Below are experts of layer 5 (counted from 0) of a mixture-of-experts language model. Rows are named router (the router's row for the expert), gate (a neuron's input weights, with its number), up (a neuron's input weights, with its number) and show model dimensions 0-63. Each number is 500 + 25 x the weight over its row's rms, rounded and kept within 0 to 999. Numbers have three digits each.
After each expert's rows: "comes after" lists some tokens at least twice as common just before its tokens as in all text. This comes from a sample of Wikipedia text that the model never trained on. Tokens count by the router's weight.

# expert 8
router:509511492482496511458514522465526500557499564517495481425533522546500543522500540476492503490459485475504499526494469485488524499502451492528466503526553553467500514521517511518518445544493510
gate0:513507552508535530490483515500521450484442514491474529506503521490472487504497508457438499502509476490475505496543511493475511501457504482492493462475507508502523546520484458481526466496532469
up0:498479506482484497530491483488538524520477499510485468502484496473504469491480506512466498500440491544509484480461520483498518494519488526520489478499494479523500489545519498508502500497484541
gate1:472473490507474540477506496504538531525496552502474539514501526547505461508499532571511487503505503494438504496480481537498510514525475503467485494526513525489468520510475480527491525540508533
up1:484518510477494526543482489487523524478518479521525509513519466479459478501517483527469489486538473515458491529469510509492505508496484450502494471529472487497511512475545490525513510476441481
gate2:503497474480485492510515500551528468493484499530512435563505461507469489470531518509520482477532468505461467449463516481532463491528481537477495523466529531540501502472527469489550502509493460
up2:501499479463487447529487448567546493481498465530512456522533459492455478471527512544505492479513467521501463500481496487546460521529523506461497500465528500541511480473479471479533503515481466
comes after: " the", " a", " and", " is", " his", " was"

# expert 6
router:508486493466499495491497513549506475588502509494493504499489491528503503495501499465509501506490525526475539530502504500506504518498527518561491524504499537469531493501526471474503519528498508
gate0:504450466510466437484499506500484510500473477504508518481471562470477475489467477519487493493465507527481517516475506497509523472470492490488484499529478500483467518480508470510486484472538539
up0:488526514522468479508478493459522506506545540523479532497520474510540501499524437519499527500515487477487507470520516500497500515491494502470492516423490498499482481481482520466493521499525512
gate1:489522509493476525481479548527514511502450477484499464491473522518492503535410455518507538506494521505503524570523485520511482483522455501545506498504509512481536466523497517511500522500526543
up1:468530498495518526499455490488492485533478491509487499502500530514502501492457476497528533514506531526514498565512458499535503502527460521498544504505478502477526498519512498477492499496506511
gate2:528494502501515516500528499498477466529468542483506515458466565530514428490483495475524519499521549532488499486482477513502459488489513435522475543522465486495523521507526498471530494512473514
up2:503496507493515491475517460487467509553480499448530530493461531493521481514446548516511515501505521507458518564441476562506462457488487477534490519548492502470549482475506510485510522539491503
comes after: "0", ".", "-", "°", ":", "1"

# expert 7
router:485443450500497494468507521464513480507524524501512480467532496517525502475448526499477507548463526495466533506513491484507508565499510495514491499516500511478491464463504475503510507540490520
gate0:495496479489467510547488489499503543549514507465497511477521559466520526462504524446507493527518492507558491497491529542460495492507508508505501465530496439501487530527497508482546493487504491
up0:503450490449456510508532541527470514512481510479499511465449525476532491473526498482497507482523523484514514483509525473477455478518496505508466449492484500506456531497523450481547484477504489
gate1:500548516491471509452459487497522461543506525510512527504468481454490527494523509534422511464506517483475546496477495485471493468499509492524497482512478488487455525470527528482456491508472483
up1:505480479473507511543508474473485475537504475506507488482492503527527510508500519456495475532516518523502496505519526458524522515473517487472507512515487504488519464509469529502500537419495497
gate2:519523487468471477536436520488533461485503470470499499497520525536519510507528507476530482494502488501468486506465537501522496483491527537467461496483508509512538489503468478494539520468523524
up2:508484527489531522472476462462500498469430514526521515446486534479508456522545499447457556472489435516502487508528520493522511527512481504520490459523440493496481541509531529524483480524512498
comes after: " the", " a", "'s", "==", " The", " his"

# expert 14
router:465471484479504486496488533504500500552511572530476468483527537534513526502467508460469519525486491493469493528516488452545485508493492504512469526549509515491483536492509532464526459483500512
gate0:478514480532477488524501486454539511512498502477504485437520540499501473501518512537513513476488493482501492485482498513463551559529507469489561531487526505455512483478456482467482463530513458
up0:499520522491483544522522488460481470545476494493499494504525535476528533513475474490490520467533508480494486524486488515501470484481473541474505519545495521492513528486488523501521484514494502
gate1:520529489516499491502511502515493535496533490490483511508485527559523507477479541447480527483505536469480480541511469499504505471525479503495506490448479525469548529452455479515541498474533509
up1:487526470448509489512458537521514512453512456493487502529472502522508490487523518474503524506482526477483450524533516521566459466482487500496499518512474473503509496501511490475473510496531518
gate2:544464488535468477485498509472520500546554514530507533469458518496541521486477522529506487509487467495514488567490502513513493524493501494520494518489514511511473478453531493466473496498564498
up2:494499510515513460492488501489459507547508508505510526471506500482512516441510543480510491455504482516471464544504507536548501545501478488534500512492524533494516501430487507492498497505503448
comes after: " of", " in", " the", " to", " for", " with"

# expert 2
router:494474488485446481520479528471462488553545520533466467463501508495501479535480490505488460517458499493471572505556464498473507548513491497512482480553474531486508499470516488479485482564494494
gate0:530520493467510533544501508514524479507523522523446488508524480503533505450532494494519462477505489526476483479503485478503544530517516493538492544486519545474496544506491540453496487523509512
up0:490494525530468477499488461514481523482452465518520494521520503528516513550535517498521505496521471450466519531524469517507478458516494451484485471509523497526534512516494568516478552460532522
gate1:502509486493485470529498476520483471470482459486483496522512495482477485450527510504533489515484466498458527517501500467496493524539508485489489528493547542478524451507555486492450479448515515
up1:464488456467511520503508483466459505507501475496507508517503543498501485471481494513550487547491494510501481525519518473527482535490487497528513540472547523497534482499501523487515491505482476
gate2:473499480462531468522492491540514482510500533471503471498475434477526531493469477533499499509474477488503466509490467503541507525469483494547494501485482449458490550442531490453517477563505448
up2:552495526508493512490491510494477521523493470499517482538494561537490484497554514449534487488497489536548518498500559498463477464530510518482494522491536518518494465553461502556479520455489515
comes after: " |\n", "\n", ".\n\n", " was", " |\n\n", ")\n"

# expert 9
router:495500485482479499498490486468498490482534538542509508503525471486502524520487520483464528515470522476496531525542515471508488537489546506511481513502510501499478464498487474491523470581529499
gate0:489526499508454483464513480479519514482457517485490577503471447517482505507541515450496491513490470512508451513471438468513542522518506507496463495527483487492464476507516528523459511522490488
up0:507449507496548497488466510523501446508506483540493458482493517464503529517473520530519510449531580496503535499517486483488486459485438493481500525487512506489479523506510456455548517478530536
gate1:527522518482520450502468506503509509537466501513482484485466457514496512501488508527495462502511483473532492466505505508470496525474549506508511504507499526462499509491488551505467485501503498
up1:485437502517501469514527507515505560563539522477513529517521505535491484483465432507462535518486477550505482492509483491483500498537539468498500461470466518480443503501493485496491479423526501
gate2:471524504458487469497473547499526482471486512483479435517475503509471457478480468459514515529462520491498520519539459497507529481459487476516505515483476532513511523523533523517492533471481467
up2:510507475527504498506494484477464551461491480520492502525509476529481511536529468499451446461563514502501486472532505512492473501538492519465486488525533484533512464501500447445508527510526527
comes after: "0", ")", "1", "2", "%", "5"

# expert 15
router:479474496489439425489451514482529466519507511541503461497508504516482497507473496496523519502489533483492534522522499515500526519505511434498476486531518494538476533513496489540512473519472551
gate0:481486504517471468502520429462519501527509514486468513445501484514495507529480521521501460487519453487478527468515491543467566506538513482531456490526518499506519506478496444557503516486513518
up0:521524499493528497518483490469466519504469482484471566544489490478472459511483524506518506507512521550496457506444476495553527500446507483506510470486498532468477467469507456466544557500512522
gate1:518492509483498486454535565480531509481515499483488507514532533500461485493475496503523563482503495512488451490494523502496474499478526471488517481514514501534453489523496499532484469490488538
up1:456475501548475534468518499505490501490496524504465517479491514470511496476502495497500476465469510472472508539518473500492520480512488535482503476522530452502471534515519480511485466501477508
gate2:514486499487494497504478501540518476509495516476498508504528486511501526509506505497511491504497486459478576496487535522541549477505517510492480522526549499514493514459572479489502490490508541
up2:512500489537483486482497563512516505490516483506504469496479541508500522505524519497483460475482443558539524517475485516479494537492485459500560488522457497503509495545475507489530538514469445
comes after: "-", " |", "|", "\n", ";", "\n\n"

# expert 11
router:479500451476471508450515539449513529534513542507490502457480518535562534516506504483481481507491541485496492504525474494482506519493490480517500476506527507453490460505512423502523501519487517
gate0:539522486537482525548500517533457487538519492475500448446470472521514497516428486498527489499490532493508487487499522447512516527488504496516544506474535528549523482480518493487551522535477530
up0:490490469507488485532498531513499497515514530536485500453486488524545487516486553478512478450509526500515513460515481522501537548493457484513494541523532494547521473503526505489530491493492481
gate1:517495438473463455489484510546509516524502478493505507472450512499458506475477524471522480490499513467494493488482530504492525518555501510523460483480508486517452479525533490505496507500519506
up1:474505495451497501509503507504539512512514512555492500485475520500464526519492479472534465489508509518498422525473493490523544508525507455525513494520516486537473503503514512524534460515479508
gate2:529473545527517486496532508500539514508494485503483492433495491514518487505483514461533495507486494519458472480483533496474498491531503532557516509475527495484498504466545575519516489540471450
up2:474497472490512472470484502485517489513529490535507476459455551504459506510502496537506496535534549476484521505522494455509550528533512508491542490555523514535461475488459495520477444436515497
comes after: " ", "|", " (", " in", "–", " September"

# expert 21
router:476463464488485524513477502464499497521491532516493495475507472503505563535492530496479524533473508480481523517529484498494500539483531502502454501499507496492477493493497447477525462543527502
gate0:504567520505500469535467507478449487498466497521436485513518491502482484522429517472438453539548498493501514507463502505505508521502523505466512479511506505499486500488480496465522516497500462
up0:481487502504480437477535514549492490549464503514497521483481498511476478501480511478491497546475489463514485497461523475482487470500520539510541507552447510512515489522534472518538479490494496
gate1:507503466501496537517503534516540506470535467477541481502461481533499481511465451490522472468469482499491519494472526497525510529487502506549439458528496488474503520510532449505509479497495490
up1:470468471519514526516510521553525555480496493485510522457526494461534519474503490516499476473551484481511491507515501494525497511526517469541451484464490466485454499465529492504475469503504496
gate2:504493489514517498541505472519553487494538514455492521495522463522474462490509508507470507490448485520467492520492455424526506517468518443486505481499469515487481521535534507525495489480497517
up2:512476471470533518534496466524478498514478546516519526551499515511516519474478484496517500516507533500509520499515481496502493456544527480445554504478491501564552515531471528518478483505478485
comes after: "20", "19", " ", "18", "–", "17"

# expert 17
router:490489504452475510510504518495503508534493505500444492454575515497525534495480503486480517530472536480477550506536498467541490528507503482506471490494523494481508487488529500475521491530489480
gate0:529499519517500547491487564432509497484522487501543502506514533521499423448484498499497511528498521475528485538530519515482510506456489546489462469488483518515502510514470486484487507521510485
up0:499471476489532483469485494512460523486558483497524501490495457500507541492509499490525535526526465500492511519485493475523529454521482457519508518520498476454502482505540462530527511506484499
gate1:534458500527494482530516531544532527455507529467502512493496502453509518483481509474487551480517475517497509520522526479512502490480557566508479429502504497492515486523478540495464538484544456
up1:484536511490505530514495464523505472495476495517503475547511470489504495494520477505499502488521512522473508505544462510496473512499434497495508557535537495508494489486508485503523474509514502
gate2:519459519517520506494502495497484489520508531510509489467518466498518515495496481506473515524464516514534462474519538517513507493508473461438509506532531485478507522467513496528462464454534552
up2:465520482497475486509478499483529523510479482516496509542459484518487491517530493480503487471521458450510505538483510476517546491508512544532514522479464511536518490547491469495541500531523472
comes after: ",", ".", " However", " that", " but", "s"

# expert 20
router:490496504505486526502487502476494512556504529532509518429524525523548501497466534447488527480512518469480539540502468505527494516489506470549521483498518480524500467468523481466482477511504522
gate0:486497441482441511507508463496453523543488535458494518496505491519523473501463537485522516550492465502488513477434506502460470488535516511511509488495488484531478530474517483476457502487467471
up0:486513496522496498517514515492530490466502469522525483505481518428493520518481525535478494480522549462541500516575464472533533492495505526512504507512490528483498499540473508488545536498506535
gate1:509503509493445533517483523511510453476506438491497502490522507487497524476443480477464519509487456477484548504474498467464511489479500454493566491502467514470517535510514471508554490504515492
up1:515499492541476499460534505428480536493524496567514494476502500480550500525484502502497490524504528520523494485510542540559511504481488555491487544477512509512518491511464531492528515503511489
gate2:472486452478489502465471510555522495503500519474542490468478520546529488480446521476431522453498468522514504467455522504499464516501498503521480530530500460505489487501482479486525495468533460
up2:508554522527507530484553520523508523483500493468552489462490526505513533505487536466517490503557509484511478519491507446512485495501503496495504502506495509518490474469536462484549529530498474
comes after: " ", " |", ";", "1", " +", " $"

# expert 12
router:483458487469448498493469489472548519545492551518484513479536499527543522495469506472497486511470535455491525484541512452492507508460511508514475452509507488527526501484501491518512479524507522
gate0:501486493486495538484495478512473502520541489502518521478535494504466479479502518472521472519505476468517498511490497519559556532503489539495499548533469489510485509449453483527485487495500496
up0:470501543498567498509481503474519518530515489447517476511475492501529506509501472477459513497502525489521454491482505504536465505501462513502512548478549501523501494499497452503534463514452506
gate1:491512502511490475519423487508484531481499500515458465522502539510525521499466515454457520472514501528494490547504469534482503483494492511476495471498531507492522475466519507481506522470489500
up1:445438504474464529530525481487533487514536474513511508476472501468515485531487491502474495525480525478510503492476503497477467506508490465508492471521495473515500543486473467480547460527532554
gate2:434510454499467456518455556473484533513514524501520461506472466433509516524526518451524529495536533519474531490493522509489489507487509498443477528544485489516503475504464476505552500506525470
up2:488495472485510489547511497497485465506526505488494454479536496526536500516454463517496530497540550479540539522492502481506540536532426506513505514490522454524507502462468528474500506509510499
comes after: " to", " was", " and", " he", " also", " were"